Experts of a small language model: a variant of SOAP for the experts.
Below are experts of layer 4 (counted from 0) of a mixture-of-experts language model. Rows are named down (a neuron's output weights, with its number) and show model dimensions 0-127. Each number is 128 + 32 x the weight over its row's rms, rounded and kept within 0 to 255. Numbers have three digits each.
Before each expert's rows: "comes before" lists some tokens at least twice as common just after its tokens as in all text. This comes from a sample of Wikipedia text that the model never trained on. Tokens count by the router's weight.

# expert 12
comes before: "9", "0", "8", "–", "7", "5"
down0:152117117132121156177181075134091116117196117134136117131149081150176119111145078170191176163146161152164159159136078112088149133164131149089144156146129117110052159082169155053116129119136146105123090108119157114093130063070175129131135133141127113181167109145116094209193092177124106127095127202129061132118173168121086095133079153134159137100129112118085123148119153128096142158135

# expert 35
comes before: "==", "0", "4", "3", "===", "5"
down0:111132139135141134104128110155133165119121171159070171160092095086139211116166140112174189128153129164082138138125117138132159188110084129143144131092124116139092099175140090081156118201098160137097176118107106126117178080124113099172124102102158095134130103114107067102105124119092090140160180161108137137114158131116244116113083090149149112103243135109108099148162091141135131155124

# expert 6
comes before: " ", " \"", "%", " km", " He", " Total"
down0:117094149141112129074130096159094189189139209148178093129162105166124162096127124187094115086142162136103143089177119138120115144127175167181069110127116069084124096133167161182165133129137150130137142106163090114155148148120171096146127120126187138139118161132196090106152166127076132153179100095106145089156176150137141132178165079143175139120143156112033091120084133098124141094144

# expert 5
comes before: ",", "\n", " (", " and", "i", "a"
down13:147108087151117125195190153127126211124131127151118113113164133133098117050106155127187090145150079122149140086122119111135118170172123115105092063133114108152106100126182110074121131102104182123098102162067165108147138129108095112132150158085148116133135118057151104078090112155161107157077129144186180140155075125196096146126064140063127111114151142152090143106164131142121127165205

# expert 17
comes before: "|", ".S", " been", "|---|---|---|\n", " as", "|---|---|---|---|\n"
down7:125140154119146058148140138137117118144138146039138141078087122153105138167099108079096141150100181149116104133132174085163124050110155089138048133122129102179158040112160121155123146159130081126135104141105089202120072115106096130101127152069118073151125184134086101126074162114121163143134158134050148143133119127111139093119171080149118117145158099059117128135144112119144166122184

# expert 11
comes before: " ", " States", " •", " that", " \"", " —"
down0:200080099061132177122150101110113137088121081141176144127147090089186075114084087089094140168065141127082136118142110167092112120129092142094127147103178150147145087123158139127144160087179136147069113155152205120168129135184131199122111097132136108139077164131161119126120112129138095158134103120131108096149107128119112111162119098157108143119098125091137123101091105120125199064019

# expert 36
comes before: "-", " The", " It", " He", " he", " -"
down8:126100083136140182090134129136067069117138142100165068189105117107102140157104118128165132171119139147170125056075122141098108131110092199163146099102120107104153161103131098133122120114168157163142165209136083187108172091109078084141127113166097103109140133151100133113101122156151093123160113102147097099107096150175157080145111084086090135208130115107089172179181137156069111152099

# expert 29
comes before: " ", " States", " —", " ·", "olution", " A"
down0:075147110122153144105147079136049122059071134179178069124105149123181111132136142158137075163108114145122128148101148137136062178171102087149174123145162138088142162111164179158123100117120165123044146140111115108179121152165131099091132139122159137140096122129131129144156123125060137100122140175222139096164154095107159078147141202107157145187150053153139116130125142100116143131127

# expert 8
comes before: "1", "2", "9", "3", "4", "6"
down0:168137141138191152128142154068147139138134159145119117110096118062125112149070105111158127130138076155112086142161184113135113149143087132139151130156103116117127137118158112103119159056102226088073135132174129045144112059157090110092156118107154124130196124127038107109110124144157109050111131166128113115094156184105167170088100134119178108147099130127145083098157130127099081132173

# expert 3
comes before: "1", "2", "3", "0", "4", " |\n"
down6:149073124119116120120111126112119102145143117119186097164124098166131112095117101132154146102120134108190127127115114111109093150188113062138111122152175155136099155051154139117151146100070130074173107093191161183129136152134161169153116075061140130195092165098162123181169133164147068106149148115150098090110191195155110127148204105114095142155122204116139095156137173115148147095137

# expert 27
comes before: "-", " the", " The", " UTC", " In", " It"
down0:109178129139085115115089108160125118137123165101147128121110144203174219144106115063130138168166126165086120166124122117135103122141164137175134086070046151133159142091165083104090153110102106144195104158055151177139144106114114133123131217165134118116116106086195100134163155149116128140099144099127106077111117106084104141120134115152109128153147161139152126182147161127101221168125

# expert 26
comes before: ":", " |", "\n", " by", "==\n", " /"
down5:115156202111141073106136088063083104090099086122098088110136119145111083124149133148102121143089114112099158077086122134157146067118142092071201169145136098176119162139068148135151109151103140161147162115128118072152150129134175125055094095130144203054109146166136175166149082103145103116213178111130145077123168127148093146127111130156132148153154162122132091088129151119145164130149

# expert 9
comes before: " ", "1", "2", " was", " −", " +"
down8:147134123152120156152137155077138084091118194144169151135113121137134124050139148091185156132131117134129152110140148103079142130174117105123140127097086133156105169166102168140138120105167101181075171149091089156124151107160172105172119157181110147154077083137142082128148157121182101104087145131140159151098060126166149145112065137155204212160191194141178146132144167160152112094123

# expert 33
comes before: " ", " the", " be", " Votes", " +", ")\n"
down7:125138137092057173167153115072134113135121151086083164166118122157103170139152114124079150062124144058164134164096161136104150094074074150125123163090163108168132160094063170136159115120119117110079143130145136135101184138170141153136142103112148103113160106081192163176120142104133124182047138086104122080108126133114064180148086177168157182133143113143147090151096130147084089129122

# expert 47
comes before: "0", "1", "5", "2", "4", "3"
down8:107172191175130207143104075130133036131128106099129177155141191068109127131118145127151171059171131109144087084086113173115152153061181120118123121123160060170163147136170099126134133136116183151148118161097103061120097150106120106109157113141088167122130086179113136110109138136110119059189131095158170139138123175085112091122160104147145172129091119148157154123157121124155159135133

# expert 20
comes before: "1", "2", "3", " |\n", "4", "5"
down0:120128106119197131183106127153177115163149135101144158156096224130115152103099073052118087151124064066132149183083104105129085134133061077143122144115095092080192127107121148110120101145133134151161082095178166106149108160137151125103133120184135195145164129153101122139106122160161119075136087091123118150142120130142121118111073126171111136164068122134133119182124184066107096151138

# expert 7
comes before: "0", " |", ".", "–", "5", "%"
down8:065178186126135133139121161112132113091153121092102071122175135181096130107086100105136063174122093108144073146113132102128176133054176130148124154107116148083105117130111156148080073143143176174130162150137097109151128170159149130114085071164131142125124089140143176100147190102143165184143170073188112106154080108057091085161167118146102100136124157116137187112146106072125111125105